config.yaml
num_hidden_layers: 9
hidden_size: 256
n_experts: 80
d_shared_expert: 0
moe_layers: [1, 2, 3, 4, 5, 6, 7, 8]
normalize_top_k: false
routed_scale: 1.0
balance_bias: false
lr_router: 0.00165
norm_eps: 1e-06
max_grad_norm: 0.5
batch_tokens: 65536
max_steps: 8420
Below are experts of layer 3 (counted from 0) of a mixture-of-experts language model. Rows are named router (the router's row for the expert), down (a neuron's output weights, with its number) and show model dimensions 0-127. Each number is 200 + 40 x the weight over its row's rms, rounded and kept within 0 to 999.
Before each expert's rows: a language model's description of what the expert responds to. This comes from a sample of Wikipedia text that the model never trained on.

# expert 40
It responds to: Mixed content words and suffixes in narrative text, such as raised, commit, family, -ings, -ity, plus digits in results tables.
router,270,224,200,176,172,274,160,278,164,212,227,274,259,139,204,134,196,207,182,269,188,192,145,259,175,226,203,208,137,157,221,249,193,119,114,213,184,181,272,166,258,259,188,194,212,168,218,242,178,261,265,242,186,178,215,222,178,126,160,142,167,138,222,189,201,200,178,190,208,136,168,177,176,177,131,228,188,199,179,225,228,250,214,165,214,177,210,205,221,196,263,185,206,169,256,251,199,206,187,236,175,160,115,242,188,235,155,190,188,243,215,208,271,132,220,92,183,257,123,145,204,229,235,212,185,218,190,156
down0,161,180,188,163,189,206,208,254,137,247,234,216,166,259,199,235,236,202,187,194,213,189,160,208,239,337,236,176,218,256,184,211,173,197,293,207,149,196,199,236,162,197,258,169,219,164,178,164,173,169,197,263,189,279,213,218,173,245,214,169,256,240,205,214,170,265,166,187,203,189,160,164,219,178,160,194,177,159,179,177,213,218,124,189,166,191,215,187,187,218,153,202,182,222,210,253,181,192,240,288,208,202,171,231,152,198,219,157,156,165,235,232,179,173,169,212,131,257,187,241,196,152,221,164,135,240,188,245
down1,166,214,147,217,163,154,220,143,217,184,162,211,183,208,203,169,167,329,195,173,176,315,210,194,131,199,147,209,171,198,194,231,90,230,238,203,114,141,187,236,178,192,145,262,269,189,109,88,225,151,169,164,166,171,214,162,172,151,182,189,190,214,285,181,217,220,267,237,225,184,214,186,313,204,162,189,169,248,241,178,192,203,181,144,202,207,162,192,199,189,126,237,211,235,212,170,136,226,185,214,101,176,128,200,203,245,220,227,260,147,249,148,119,179,232,223,178,202,240,170,206,196,191,144,182,181,186,199
down2,148,268,254,219,174,203,216,205,337,186,232,251,172,154,255,174,108,219,194,183,179,221,160,135,254,175,195,107,227,181,135,185,219,194,193,210,192,155,160,209,181,229,220,176,179,244,236,229,228,155,252,169,141,277,233,160,285,199,219,239,260,185,184,170,127,160,170,166,154,172,228,166,210,174,227,190,148,136,236,192,237,185,250,204,155,236,251,237,159,138,203,237,209,186,200,215,234,233,190,168,232,225,209,265,229,284,158,149,279,223,178,175,157,218,178,224,172,199,159,264,219,237,181,179,212,132,189,216
down3,152,193,213,106,188,212,234,190,202,214,223,218,236,153,283,253,139,237,277,283,208,201,141,186,182,266,215,177,134,183,198,185,165,251,195,211,178,212,255,192,160,190,198,236,225,168,238,197,220,208,196,176,195,287,233,196,220,222,237,181,221,198,247,205,188,241,168,230,270,228,189,195,165,163,191,220,161,129,170,228,144,244,198,150,245,198,262,228,177,226,201,205,148,171,204,146,231,236,237,175,275,179,196,179,204,221,189,199,122,251,172,208,165,223,211,253,244,158,151,159,253,243,165,126,169,113,164,208
down4,234,157,155,115,157,136,174,231,256,161,179,247,201,197,177,151,236,246,186,166,159,143,202,227,173,114,220,107,285,163,211,216,223,128,190,217,180,245,235,181,236,250,192,243,206,257,182,229,263,196,239,207,196,204,196,156,197,202,215,218,182,180,256,140,143,191,134,139,193,204,196,203,204,206,250,165,152,188,235,166,225,228,196,268,149,143,195,249,157,239,146,165,170,196,239,294,226,262,150,166,242,253,162,196,165,182,137,159,266,231,180,209,144,234,214,189,186,214,139,215,265,195,185,156,193,134,150,216
down5,159,186,254,145,212,179,193,168,161,191,230,236,166,178,200,240,153,160,258,218,259,154,239,250,195,216,156,235,208,269,167,230,229,318,215,210,128,225,190,238,130,217,222,186,284,151,173,150,220,248,163,166,212,177,193,134,239,211,169,201,215,161,189,173,181,149,278,216,245,239,238,187,209,130,115,189,184,233,234,173,127,242,154,245,158,252,188,211,134,224,181,204,228,194,176,244,206,180,138,198,193,195,268,208,199,249,211,131,174,203,268,310,179,191,200,243,190,171,266,186,191,228,173,213,185,256,251,240
down6,196,186,201,194,144,179,214,168,252,170,178,135,217,202,158,171,211,259,210,158,180,245,149,214,164,224,276,190,223,260,214,200,178,166,168,180,244,216,114,207,218,230,174,230,150,133,196,188,138,245,197,247,183,224,202,211,144,165,216,164,211,207,154,224,158,180,190,172,204,219,267,146,185,216,227,247,233,210,268,230,191,210,194,189,210,196,230,196,182,168,248,254,240,236,298,196,206,220,227,126,236,155,229,217,279,210,187,238,214,223,176,205,148,159,169,193,177,218,197,200,227,219,202,272,195,185,212,210
down7,193,165,184,249,241,190,194,213,257,199,205,325,231,269,167,208,162,245,168,185,204,259,225,130,192,191,197,261,164,215,181,183,215,167,206,282,204,221,186,254,204,184,177,252,178,136,233,142,199,266,234,107,208,209,253,170,171,206,135,227,142,231,229,207,146,285,200,227,108,236,233,167,234,98,209,193,227,251,210,124,133,210,154,173,221,172,170,229,165,141,177,243,234,203,182,162,156,157,224,246,207,210,217,173,195,238,193,205,199,236,243,176,263,181,103,181,197,168,268,230,326,146,191,177,129,216,252,155
down8,210,188,250,198,201,258,148,236,236,182,153,192,217,251,253,219,193,259,220,206,177,239,236,191,154,193,211,192,179,225,199,227,185,224,235,197,216,244,158,216,201,213,158,179,155,151,226,292,226,218,227,211,266,205,233,208,164,163,227,207,107,149,234,210,208,231,209,179,190,151,220,255,228,135,212,177,200,184,235,241,106,181,185,213,256,186,215,198,192,181,209,241,283,161,180,221,147,130,187,206,215,129,228,277,213,127,241,201,186,209,190,162,234,228,240,188,217,280,173,235,258,141,233,115,216,187,108,216
down9,176,214,144,207,152,220,177,194,213,190,201,202,201,182,200,193,175,234,192,278,92,209,143,183,153,266,192,122,187,179,200,227,138,230,191,200,181,179,222,229,188,193,192,223,169,210,150,152,236,171,96,174,83,254,167,112,190,180,212,212,279,194,268,248,220,200,145,180,257,150,245,128,263,213,184,250,165,248,240,163,247,171,179,157,130,194,227,197,198,230,217,230,228,227,193,190,178,219,273,209,221,177,185,240,211,192,259,176,215,193,229,160,184,194,323,247,179,210,187,251,241,191,237,148,199,140,126,221
down10,212,205,253,266,180,193,281,188,163,229,168,158,167,159,76,140,170,236,208,160,167,219,219,143,186,155,290,184,213,240,205,181,159,208,171,151,212,237,153,194,225,174,233,162,224,230,180,160,187,143,215,240,198,188,219,232,197,250,205,154,238,243,156,163,281,188,241,158,215,200,210,263,261,219,111,184,290,232,214,168,227,210,237,216,238,221,131,207,128,180,166,243,248,188,238,334,212,221,236,159,277,215,200,278,231,255,243,170,240,181,188,302,196,163,191,134,159,243,227,178,183,230,179,280,217,174,200,217
down11,168,187,199,219,169,173,178,133,159,214,233,182,160,190,219,188,279,280,149,197,178,242,181,271,217,246,222,162,191,217,202,267,183,184,213,150,234,182,183,187,270,202,252,188,200,250,99,144,241,200,143,85,161,244,181,119,137,197,190,162,187,197,272,220,206,192,167,282,173,127,290,137,235,246,221,232,152,204,190,80,217,138,233,228,213,246,136,187,243,239,262,239,279,209,247,241,211,231,203,212,200,181,181,153,205,209,234,235,194,186,222,201,193,165,271,200,289,238,253,144,169,230,180,213,222,185,193,258
down12,173,209,240,215,209,198,213,221,218,197,235,272,196,215,223,233,216,199,232,206,207,261,258,188,254,159,200,202,221,101,158,195,194,175,274,149,242,220,158,197,187,219,178,155,230,254,303,188,198,240,221,150,217,167,183,173,182,197,181,283,250,204,137,142,268,138,218,167,282,202,209,230,203,124,152,162,154,177,221,200,230,183,213,191,154,251,218,203,211,153,185,167,174,142,123,193,207,133,182,233,129,180,116,195,234,286,149,142,223,205,207,152,189,180,158,132,231,222,146,240,171,196,128,239,157,203,163,211
down13,206,184,238,214,140,216,156,190,215,194,127,197,230,178,150,163,174,269,216,231,253,210,181,203,179,189,179,182,141,220,253,239,213,180,137,212,225,146,111,173,199,167,177,219,168,204,271,240,208,249,162,304,204,218,194,209,173,156,243,261,162,93,194,110,157,181,176,210,193,209,252,245,229,222,195,129,175,209,201,250,253,213,190,221,195,162,200,210,233,158,213,149,235,212,236,225,148,207,300,214,223,192,276,183,220,186,197,181,176,237,141,210,250,257,219,234,156,317,185,217,148,229,227,255,171,163,143,236
down14,205,272,198,206,240,154,239,218,233,233,283,168,149,127,270,261,184,141,150,250,196,232,223,166,280,185,207,185,208,184,194,185,202,313,245,167,239,227,237,143,189,226,222,205,223,258,138,208,249,204,203,201,206,177,254,216,192,198,226,260,219,147,191,200,238,210,123,182,126,273,132,223,157,130,146,193,160,213,253,151,212,232,132,187,205,134,242,200,185,217,202,201,268,180,169,217,190,195,252,306,223,202,207,172,262,156,227,184,165,263,228,209,234,196,221,201,103,184,161,188,232,237,109,152,210,214,211,166
down15,194,241,328,174,141,174,228,220,141,221,165,165,228,202,105,187,171,128,207,216,193,232,167,309,204,228,228,199,166,239,187,178,243,174,201,118,196,256,218,125,203,192,240,205,228,228,228,148,196,176,198,196,218,297,232,210,222,198,231,182,219,165,201,154,235,188,259,194,248,179,180,191,167,168,194,239,223,245,199,200,214,164,324,185,239,235,215,220,154,216,216,203,295,168,161,219,212,164,79,200,121,125,171,190,157,176,213,216,160,243,170,162,215,223,251,145,192,218,120,165,184,198,228,177,228,285,202,209
down16,161,236,226,169,221,144,207,209,279,193,159,275,214,215,194,234,222,185,288,238,284,217,199,151,201,219,111,224,222,278,150,115,190,225,181,262,184,161,184,232,267,278,203,141,178,227,227,161,222,167,207,199,126,152,176,208,194,158,222,231,203,174,176,189,257,175,190,195,206,184,227,233,198,175,195,290,179,229,175,238,154,193,236,163,203,223,111,163,193,201,222,270,311,168,191,209,160,200,210,126,181,170,243,227,238,207,237,275,209,184,148,194,268,118,224,154,264,215,248,187,212,239,247,212,204,218,222,209

# expert 36
It responds to: Concrete head nouns after the, naming institutions, places, groups or events, such as school, station, ship, football team, stadium.
router,115,182,164,176,149,160,237,166,222,171,265,128,190,212,191,172,221,218,144,190,264,216,157,227,149,254,207,192,218,237,208,123,146,201,240,156,139,195,194,173,165,218,222,168,227,303,178,247,213,172,147,163,265,198,181,160,136,254,140,218,208,261,244,171,229,207,228,175,185,235,184,234,231,229,168,144,228,148,179,195,150,159,182,249,165,176,205,143,221,201,218,189,221,171,189,206,187,258,197,249,202,196,243,139,158,174,142,151,193,244,237,195,211,219,202,239,246,178,173,165,175,173,149,179,152,143,205,126
down0,189,237,154,160,216,172,242,221,217,170,135,218,192,166,206,209,161,175,216,214,197,194,242,240,188,251,257,226,173,195,215,211,174,174,250,165,197,225,294,158,194,249,169,212,186,192,145,244,187,164,156,263,167,230,260,176,146,178,191,250,207,207,211,200,202,222,192,317,146,202,198,187,247,246,116,244,193,258,178,260,190,178,190,241,251,190,158,208,231,105,142,258,99,131,220,187,131,196,230,211,217,134,224,263,221,207,132,181,219,144,215,179,199,243,203,218,193,201,192,179,251,226,185,192,205,164,182,201
down1,180,238,212,170,163,217,114,185,212,214,173,164,163,212,219,128,186,246,179,236,226,229,220,181,220,166,163,249,172,250,246,218,172,212,216,82,148,236,213,163,116,195,261,207,177,243,154,215,226,165,137,174,97,140,164,173,146,147,243,244,188,218,217,253,129,120,212,204,220,84,132,129,179,212,152,208,182,166,156,197,276,194,186,191,188,260,192,192,220,226,166,171,198,203,256,316,192,190,223,167,110,149,217,209,188,229,170,119,142,221,249,181,173,149,154,179,209,259,209,189,211,179,182,128,248,226,127,250
down2,198,196,227,226,174,188,200,234,244,214,215,144,225,219,272,131,191,178,180,163,137,232,181,285,199,196,175,212,254,251,203,121,212,200,178,136,152,204,176,210,185,225,226,189,215,222,182,154,163,217,251,205,307,250,270,160,181,196,196,147,205,205,181,180,216,237,169,251,148,212,181,264,217,207,193,195,250,179,195,177,204,243,193,201,164,167,219,182,220,128,215,259,199,186,256,233,99,255,172,211,163,114,221,206,252,150,224,223,194,230,181,218,217,162,186,201,185,156,253,162,144,155,172,171,166,181,169,176
down3,169,227,199,221,179,234,193,192,141,185,258,215,158,265,226,124,144,155,255,177,206,194,218,222,146,199,233,133,220,216,160,163,159,207,163,188,125,194,198,191,164,266,220,213,140,236,189,181,197,200,203,221,140,190,242,213,287,201,168,219,186,243,176,143,204,239,180,237,265,214,262,119,227,248,183,215,222,235,219,183,250,180,205,219,199,178,134,175,292,222,211,241,171,212,183,240,208,127,215,194,239,207,275,206,232,231,205,164,173,244,170,146,260,202,195,283,211,199,145,159,213,227,173,132,257,208,235,196
down4,272,236,230,248,251,285,249,180,181,167,172,181,232,271,223,126,170,171,169,270,216,181,203,191,225,256,201,182,137,185,174,211,158,198,189,187,187,259,190,210,161,220,196,177,190,218,167,233,204,151,252,195,207,230,222,240,220,122,194,166,235,206,261,248,248,152,169,118,255,269,245,160,128,207,217,196,234,234,176,177,214,212,179,173,269,270,203,246,264,191,224,98,214,194,297,210,137,252,196,181,180,189,209,266,202,244,191,140,191,272,170,148,198,187,239,135,276,223,210,192,162,145,198,162,245,168,227,139
down5,227,266,186,160,238,202,267,204,201,179,184,128,215,224,231,178,233,199,202,224,185,121,148,112,229,203,246,159,217,196,203,197,156,149,221,204,132,232,192,177,204,235,135,204,210,193,171,198,101,213,232,229,146,209,210,195,208,232,184,218,225,121,204,233,212,220,196,240,211,255,267,206,229,237,113,155,261,167,166,261,213,198,125,201,211,219,199,214,244,139,210,237,218,154,225,201,154,212,186,165,259,170,231,267,242,259,125,273,134,149,160,167,242,223,210,230,273,211,135,201,253,199,160,239,169,162,200,210
down6,217,181,182,155,243,206,280,154,182,254,143,206,162,174,231,188,197,224,124,221,175,126,252,187,248,171,138,244,191,178,204,121,203,185,163,137,267,220,274,126,218,140,249,267,244,228,176,195,193,180,147,236,191,165,166,166,142,220,188,251,198,243,234,183,213,224,165,251,131,158,128,212,124,277,196,242,164,205,255,194,231,128,183,233,199,143,164,106,165,246,155,236,171,180,224,192,174,252,177,222,95,234,208,185,180,285,217,190,192,309,124,169,149,193,197,195,233,218,201,178,173,71,203,95,182,185,295,179
down7,111,164,198,239,249,214,188,273,183,186,243,238,206,216,182,255,192,220,273,263,213,125,232,189,169,237,263,168,166,178,266,174,217,161,253,143,164,192,212,216,190,222,242,208,170,203,212,128,133,156,227,243,220,142,207,229,227,234,240,180,184,180,151,217,165,174,221,226,223,237,189,183,232,228,95,209,244,265,246,218,217,173,117,132,136,193,184,259,204,245,151,202,160,141,174,151,207,206,189,217,182,218,228,208,206,194,238,227,98,229,125,188,179,165,151,224,256,213,227,213,233,242,172,176,199,261,216,191
down8,233,230,189,221,215,127,175,198,137,177,185,264,228,198,166,202,169,140,151,188,198,159,191,183,169,181,274,188,204,262,211,167,246,188,190,294,240,193,164,120,233,188,229,188,200,181,269,173,197,201,237,319,142,161,220,166,230,177,223,262,161,98,201,171,209,196,183,158,237,160,200,209,205,160,123,196,224,265,166,198,161,262,124,168,116,164,178,166,193,186,166,159,228,226,138,238,235,130,119,177,181,271,197,212,204,183,224,197,161,150,176,177,274,301,278,191,134,161,193,284,231,258,237,168,256,244,234,163
down9,192,218,176,203,202,163,176,206,213,211,174,269,215,184,213,159,132,217,144,240,179,176,250,272,200,307,274,186,167,170,224,179,217,170,181,193,212,170,251,152,213,157,179,184,231,218,233,193,201,217,191,242,241,186,225,92,229,160,208,222,286,223,210,199,255,192,195,256,143,203,209,193,184,235,111,304,129,227,185,256,286,121,123,255,187,163,197,114,195,180,179,222,196,197,317,207,137,161,160,216,170,155,174,199,161,231,149,174,197,198,204,198,198,240,196,196,204,239,186,188,230,175,228,131,176,191,155,208
down10,185,180,161,244,188,202,226,259,166,168,212,199,186,208,188,221,228,224,210,217,185,192,183,223,241,233,232,210,168,188,205,179,268,221,185,131,191,156,138,183,232,225,219,166,268,226,221,150,153,196,198,222,228,193,142,182,230,244,211,139,181,155,109,162,185,162,167,176,253,228,145,221,213,255,111,174,220,159,219,236,170,198,125,228,183,149,173,256,268,199,280,293,181,165,222,223,176,191,148,160,162,172,174,162,170,112,190,146,211,246,164,232,215,188,166,241,280,209,172,254,140,132,140,151,188,190,199,161
down11,137,242,273,141,269,183,115,179,220,267,203,160,206,244,147,149,186,180,120,158,203,141,122,172,136,160,223,163,233,229,217,155,232,235,273,226,198,233,205,191,145,228,191,149,162,219,216,221,154,239,168,209,197,214,191,209,239,240,180,156,250,190,186,209,201,160,172,147,213,274,237,210,180,212,168,209,248,223,163,183,232,101,188,231,150,169,168,125,205,241,186,220,244,200,174,218,268,196,250,233,214,218,267,178,157,183,159,234,187,193,201,152,232,204,209,234,282,149,173,161,244,199,233,201,160,129,249,179
down12,260,233,243,306,233,159,234,196,156,149,221,219,207,286,209,180,225,173,251,245,166,174,198,206,93,198,164,200,186,146,252,262,171,157,215,190,174,286,169,241,153,185,152,230,191,236,224,180,161,201,233,198,138,182,172,230,173,146,204,184,162,163,120,148,255,275,223,162,213,169,229,244,283,230,147,174,259,152,197,173,201,210,196,146,252,219,205,180,172,239,264,168,223,205,265,187,179,253,175,163,197,276,260,249,211,253,154,169,199,216,140,194,195,167,204,267,195,192,240,255,216,165,213,216,201,179,181,163
down13,118,232,168,158,214,270,215,137,268,100,249,215,251,255,151,172,145,212,249,199,253,205,235,203,177,125,225,135,242,199,231,115,177,196,181,226,138,235,212,213,257,249,185,295,146,209,186,216,236,221,256,179,161,222,184,276,197,211,188,188,222,210,258,256,202,215,174,198,181,185,145,161,185,235,251,242,200,198,206,199,276,188,182,176,223,236,147,223,217,241,228,207,193,107,173,206,158,140,167,221,236,175,258,162,191,240,201,289,170,168,216,153,221,137,210,213,190,172,199,241,176,207,180,158,231,150,213,228
down14,164,193,136,295,261,172,201,206,229,173,194,161,191,247,244,152,217,224,186,100,126,183,216,214,206,136,181,236,219,203,233,274,80,194,178,228,145,210,177,138,192,244,211,206,271,198,243,205,199,202,274,199,127,226,168,212,184,138,185,171,217,210,162,177,196,246,233,211,213,201,268,158,156,299,156,206,157,235,211,179,233,203,142,241,241,239,207,182,167,262,225,310,171,183,221,188,218,243,167,135,151,157,183,170,260,276,206,220,202,197,147,246,242,167,209,145,199,159,270,186,212,160,150,152,188,85,225,163
down15,224,194,232,302,226,195,224,186,62,132,230,194,197,265,269,251,197,230,213,220,176,255,171,178,221,226,249,252,163,172,164,253,174,213,183,211,215,143,127,145,305,229,255,219,231,149,162,144,258,202,200,211,164,246,216,241,212,201,194,289,202,171,183,209,175,201,218,161,237,186,235,170,212,262,203,159,167,157,245,217,243,193,195,210,167,200,215,266,185,244,307,188,158,199,177,311,177,255,210,204,314,200,216,185,164,176,269,127,183,196,220,254,190,173,207,240,211,186,211,210,218,208,175,223,196,219,267,253
down16,274,229,260,145,163,224,183,190,215,210,265,229,200,212,190,159,208,213,258,130,182,225,215,185,173,155,220,212,130,217,192,269,180,249,209,209,258,213,217,279,214,125,271,201,253,175,264,160,134,279,249,225,180,204,173,220,199,268,223,225,212,233,231,197,239,201,170,261,263,264,187,170,212,175,280,198,206,261,217,163,180,233,183,167,207,203,180,241,197,222,232,156,170,229,258,196,231,249,210,222,219,157,217,197,157,242,199,189,254,207,209,264,147,157,182,297,96,193,194,149,207,181,169,296,202,178,148,188

# expert 63
It responds to: Nouns and verbs of places and facilities, such as District, building, station, area, situated, located, especially in administrative geography entries with coordinates.
router,169,139,254,160,186,271,186,191,226,226,247,211,217,212,218,182,213,225,232,267,268,185,209,186,97,266,193,176,266,254,205,196,199,232,174,95,177,263,261,221,194,108,243,172,234,213,212,204,189,158,166,144,270,186,217,109,160,217,239,219,171,240,253,189,248,183,234,173,194,168,226,200,240,167,201,194,196,188,217,278,164,259,130,245,167,118,239,190,253,216,210,153,178,170,201,208,230,159,283,255,185,228,258,198,217,225,188,182,146,176,310,189,204,212,192,185,210,195,209,175,206,206,143,201,172,238,206,134
down0,125,222,92,208,198,238,248,186,189,232,232,197,171,237,212,190,169,185,260,190,289,242,191,143,150,218,204,198,214,208,210,182,137,202,231,171,170,181,225,267,199,217,240,227,207,208,206,220,229,258,172,196,214,153,210,187,196,221,245,150,160,202,211,119,204,182,281,181,249,189,180,279,188,163,218,224,227,193,175,140,179,207,70,167,260,151,197,185,205,227,163,223,167,246,219,195,142,169,213,244,173,251,183,217,217,166,226,202,111,173,222,165,219,255,204,206,233,189,180,241,177,164,188,125,197,229,205,199
down1,146,252,262,202,169,221,171,246,209,158,212,287,150,191,183,182,248,182,251,184,218,154,148,187,210,106,148,217,271,218,264,235,210,184,227,193,179,177,232,205,181,177,212,265,127,194,251,187,208,250,319,180,221,226,264,229,187,212,242,196,203,168,214,134,187,100,194,206,205,244,183,166,127,126,99,244,127,236,210,210,247,146,185,220,232,210,249,294,166,235,251,142,234,232,234,220,209,124,253,196,143,177,254,198,258,211,194,204,220,187,186,220,197,184,226,181,128,202,168,169,178,215,218,168,101,259,134,219
down2,259,153,177,124,207,190,168,192,200,178,204,221,245,204,288,170,230,201,228,214,230,210,194,179,200,231,206,200,123,218,200,214,249,211,203,256,212,234,202,261,189,260,154,187,155,132,226,171,225,224,207,195,146,239,198,193,260,200,154,138,111,199,209,249,140,169,200,229,217,179,175,167,245,197,242,264,198,215,192,147,252,201,199,245,154,221,122,148,199,263,217,226,168,180,196,184,125,203,192,226,227,174,266,176,62,188,198,190,185,193,200,169,167,212,263,149,214,168,228,177,180,177,250,165,157,203,241,194
down3,155,226,139,180,159,166,234,205,157,193,122,184,206,162,192,135,204,226,271,180,187,196,213,195,182,179,219,147,212,150,226,228,205,210,226,236,191,237,209,264,273,191,216,202,260,181,195,221,163,257,258,214,252,202,293,177,255,279,283,164,229,221,248,200,145,173,137,256,216,126,165,267,192,148,209,288,226,298,222,198,218,274,211,319,149,101,220,199,216,216,161,205,170,215,198,213,253,225,203,224,177,260,153,243,169,173,123,211,221,196,237,147,202,289,154,213,206,197,196,200,202,278,208,201,192,204,224,204
down4,226,161,232,258,176,174,121,185,134,159,195,232,151,152,186,242,179,197,208,237,198,174,172,200,214,231,177,105,247,185,150,171,208,173,224,204,181,207,243,232,295,211,159,192,203,174,200,157,223,130,147,214,209,175,150,188,196,177,229,180,142,152,233,215,197,192,187,187,143,153,207,141,158,247,204,207,169,206,253,149,265,198,169,117,254,307,245,189,239,263,214,150,247,184,230,240,246,159,95,187,188,195,138,216,305,193,259,152,179,215,163,249,227,243,202,185,241,252,207,202,134,154,204,178,240,166,268,250
down5,215,250,232,257,246,243,249,228,234,92,172,262,208,211,135,153,103,286,141,147,194,264,153,189,180,149,160,136,234,201,169,229,208,161,237,227,209,156,125,160,207,192,199,227,132,242,164,258,266,178,225,179,157,208,144,228,201,163,207,157,194,204,149,131,214,134,244,148,133,131,194,123,201,222,184,158,159,194,188,204,124,257,185,215,125,149,223,181,280,158,169,226,191,182,251,279,193,200,200,132,189,332,214,236,204,203,174,224,174,165,206,185,182,231,208,197,212,200,182,250,231,163,186,155,213,194,215,178
down6,253,247,239,213,222,168,164,234,255,213,176,180,190,230,130,172,209,304,226,227,196,238,257,164,214,238,231,259,226,259,282,288,217,172,193,166,119,222,259,252,158,144,178,215,205,233,263,194,139,169,186,268,168,200,197,251,145,246,204,176,193,238,202,212,201,194,204,256,214,153,257,213,148,197,207,233,153,304,226,236,182,157,185,264,265,138,193,196,221,160,164,213,167,145,150,167,229,235,198,212,236,273,238,214,190,204,202,213,206,174,239,191,215,220,243,195,252,257,222,248,203,215,235,199,252,259,201,216
down7,174,257,175,229,257,259,200,225,180,270,204,193,271,209,170,232,196,223,192,203,264,209,220,163,241,284,194,292,165,229,135,245,184,244,185,138,195,157,296,144,226,198,234,187,164,250,143,236,196,214,216,231,207,119,202,136,184,230,213,259,242,189,230,233,262,187,216,229,183,203,169,259,211,186,141,128,210,210,222,259,194,197,205,175,254,224,168,148,246,169,237,195,201,90,191,246,220,202,235,247,167,142,143,246,261,205,207,255,172,233,186,227,354,208,181,197,237,171,136,234,138,201,225,130,138,199,162,148
down8,245,213,190,237,212,164,226,217,167,238,152,231,249,149,219,245,208,269,181,298,193,111,239,193,199,216,163,215,238,176,205,212,187,223,225,195,183,224,260,196,190,197,269,147,195,150,179,181,196,207,229,214,213,199,181,165,237,247,244,197,238,198,216,257,143,167,132,183,279,201,225,239,93,203,198,244,228,304,154,163,233,258,216,258,191,155,230,179,263,191,185,196,186,230,228,222,182,186,202,141,153,214,217,247,244,173,121,201,173,175,206,199,234,247,154,225,214,238,243,185,198,201,213,149,191,155,152,250
down9,186,211,205,150,212,257,172,205,243,178,230,216,234,209,237,127,166,204,141,189,224,302,184,286,238,177,191,190,210,187,226,230,204,187,270,207,138,128,186,231,246,177,130,262,182,245,139,298,224,187,231,208,235,156,156,203,194,214,262,188,240,185,184,159,271,202,279,173,153,219,165,240,270,144,216,255,239,221,274,226,195,127,174,236,196,243,237,109,194,229,235,229,190,177,249,144,192,195,229,141,217,256,193,231,200,103,236,260,130,251,183,158,222,108,212,215,184,187,188,250,178,177,236,136,204,191,252,194
down10,217,214,157,210,157,95,174,169,180,168,233,265,231,182,191,251,184,226,169,170,215,169,159,255,221,208,160,226,236,217,226,173,238,151,197,176,157,157,245,173,165,196,220,227,255,175,167,179,212,209,272,231,232,231,157,277,205,156,211,300,178,200,198,170,184,119,206,279,240,261,133,198,151,164,204,138,246,235,178,140,240,151,145,223,216,166,202,246,204,202,174,187,263,179,230,222,243,188,222,241,161,182,189,184,160,149,212,201,164,273,214,181,246,211,201,178,168,229,235,184,104,172,239,90,114,252,285,166
down11,177,195,191,269,137,168,254,209,128,175,231,231,202,172,203,254,218,248,243,193,157,139,103,179,179,177,185,125,239,144,260,226,123,186,214,204,210,221,192,300,282,209,156,247,143,168,262,230,185,251,246,218,150,211,170,187,210,192,226,149,245,188,110,232,136,150,172,156,187,211,189,231,147,195,203,189,202,240,166,169,241,175,143,164,229,243,216,223,274,277,232,238,216,163,201,230,206,193,133,174,204,193,195,143,211,168,220,164,167,197,241,247,242,131,146,202,182,240,112,188,210,152,229,150,197,173,177,288
down12,192,207,164,203,203,184,140,209,169,247,185,251,254,128,205,239,171,178,153,308,180,229,177,236,230,264,163,94,207,251,223,286,230,144,151,166,191,217,256,128,196,186,240,205,257,167,180,167,239,239,222,205,276,172,194,178,212,258,210,205,217,196,209,183,190,134,220,138,204,169,217,290,207,216,120,255,159,224,189,194,220,115,233,181,137,231,265,234,239,255,189,168,170,137,172,214,254,190,176,177,192,244,223,192,192,143,188,148,144,216,210,192,194,254,158,200,234,214,196,194,234,147,227,153,241,183,181,254
down13,177,201,233,187,236,239,217,222,212,190,191,168,167,207,243,198,216,281,238,204,103,220,189,121,252,193,189,235,251,235,160,216,122,215,194,264,230,176,184,203,202,206,279,175,163,254,189,222,177,182,156,189,148,284,189,172,185,218,180,224,225,251,243,197,142,213,164,267,193,189,188,222,103,195,174,202,206,169,243,217,189,239,157,176,203,218,181,261,231,122,179,185,198,219,182,203,191,207,180,234,238,115,174,120,244,224,226,168,245,152,221,211,181,193,201,207,185,171,144,137,142,233,192,259,248,178,232,251
down14,289,235,239,237,170,186,146,162,143,211,257,210,214,157,174,212,207,218,191,231,234,237,189,200,194,236,225,216,214,275,192,222,236,180,236,201,182,250,211,205,285,174,187,151,212,178,243,202,217,187,101,185,170,215,226,224,195,223,236,190,275,217,187,163,231,202,170,207,218,221,249,182,301,174,187,167,243,184,253,226,180,169,169,187,188,270,244,181,152,253,255,254,255,242,169,212,192,122,145,190,80,236,226,169,217,163,198,237,131,266,216,238,166,244,175,177,231,215,211,265,203,200,218,249,265,215,198,203
down15,179,191,167,169,261,231,177,211,217,140,276,278,194,213,190,154,120,248,235,245,253,190,201,207,196,158,273,240,208,203,211,189,188,259,233,187,202,166,207,137,173,232,219,177,224,174,189,180,134,192,208,216,241,215,193,223,147,222,228,168,256,165,187,122,199,216,210,220,264,216,197,173,183,150,156,242,154,200,134,86,185,195,182,233,164,169,167,196,181,179,215,148,192,141,258,324,218,228,243,144,222,218,176,216,184,214,170,232,258,240,200,227,275,219,168,233,118,253,149,210,219,212,160,183,122,131,142,238
down16,197,260,218,207,213,191,197,181,335,243,190,224,221,218,218,148,235,242,187,247,153,206,238,276,159,226,218,247,215,168,129,194,217,172,168,230,147,192,325,251,200,163,216,185,203,228,207,226,156,183,123,263,204,164,160,204,171,214,263,267,195,251,239,148,163,224,254,194,209,106,221,159,213,199,231,183,182,260,276,220,217,237,242,262,270,197,199,202,202,173,164,237,247,213,158,152,195,258,238,211,179,262,168,277,250,265,146,185,173,265,287,221,233,215,228,275,262,222,218,206,164,203,213,162,199,252,148,207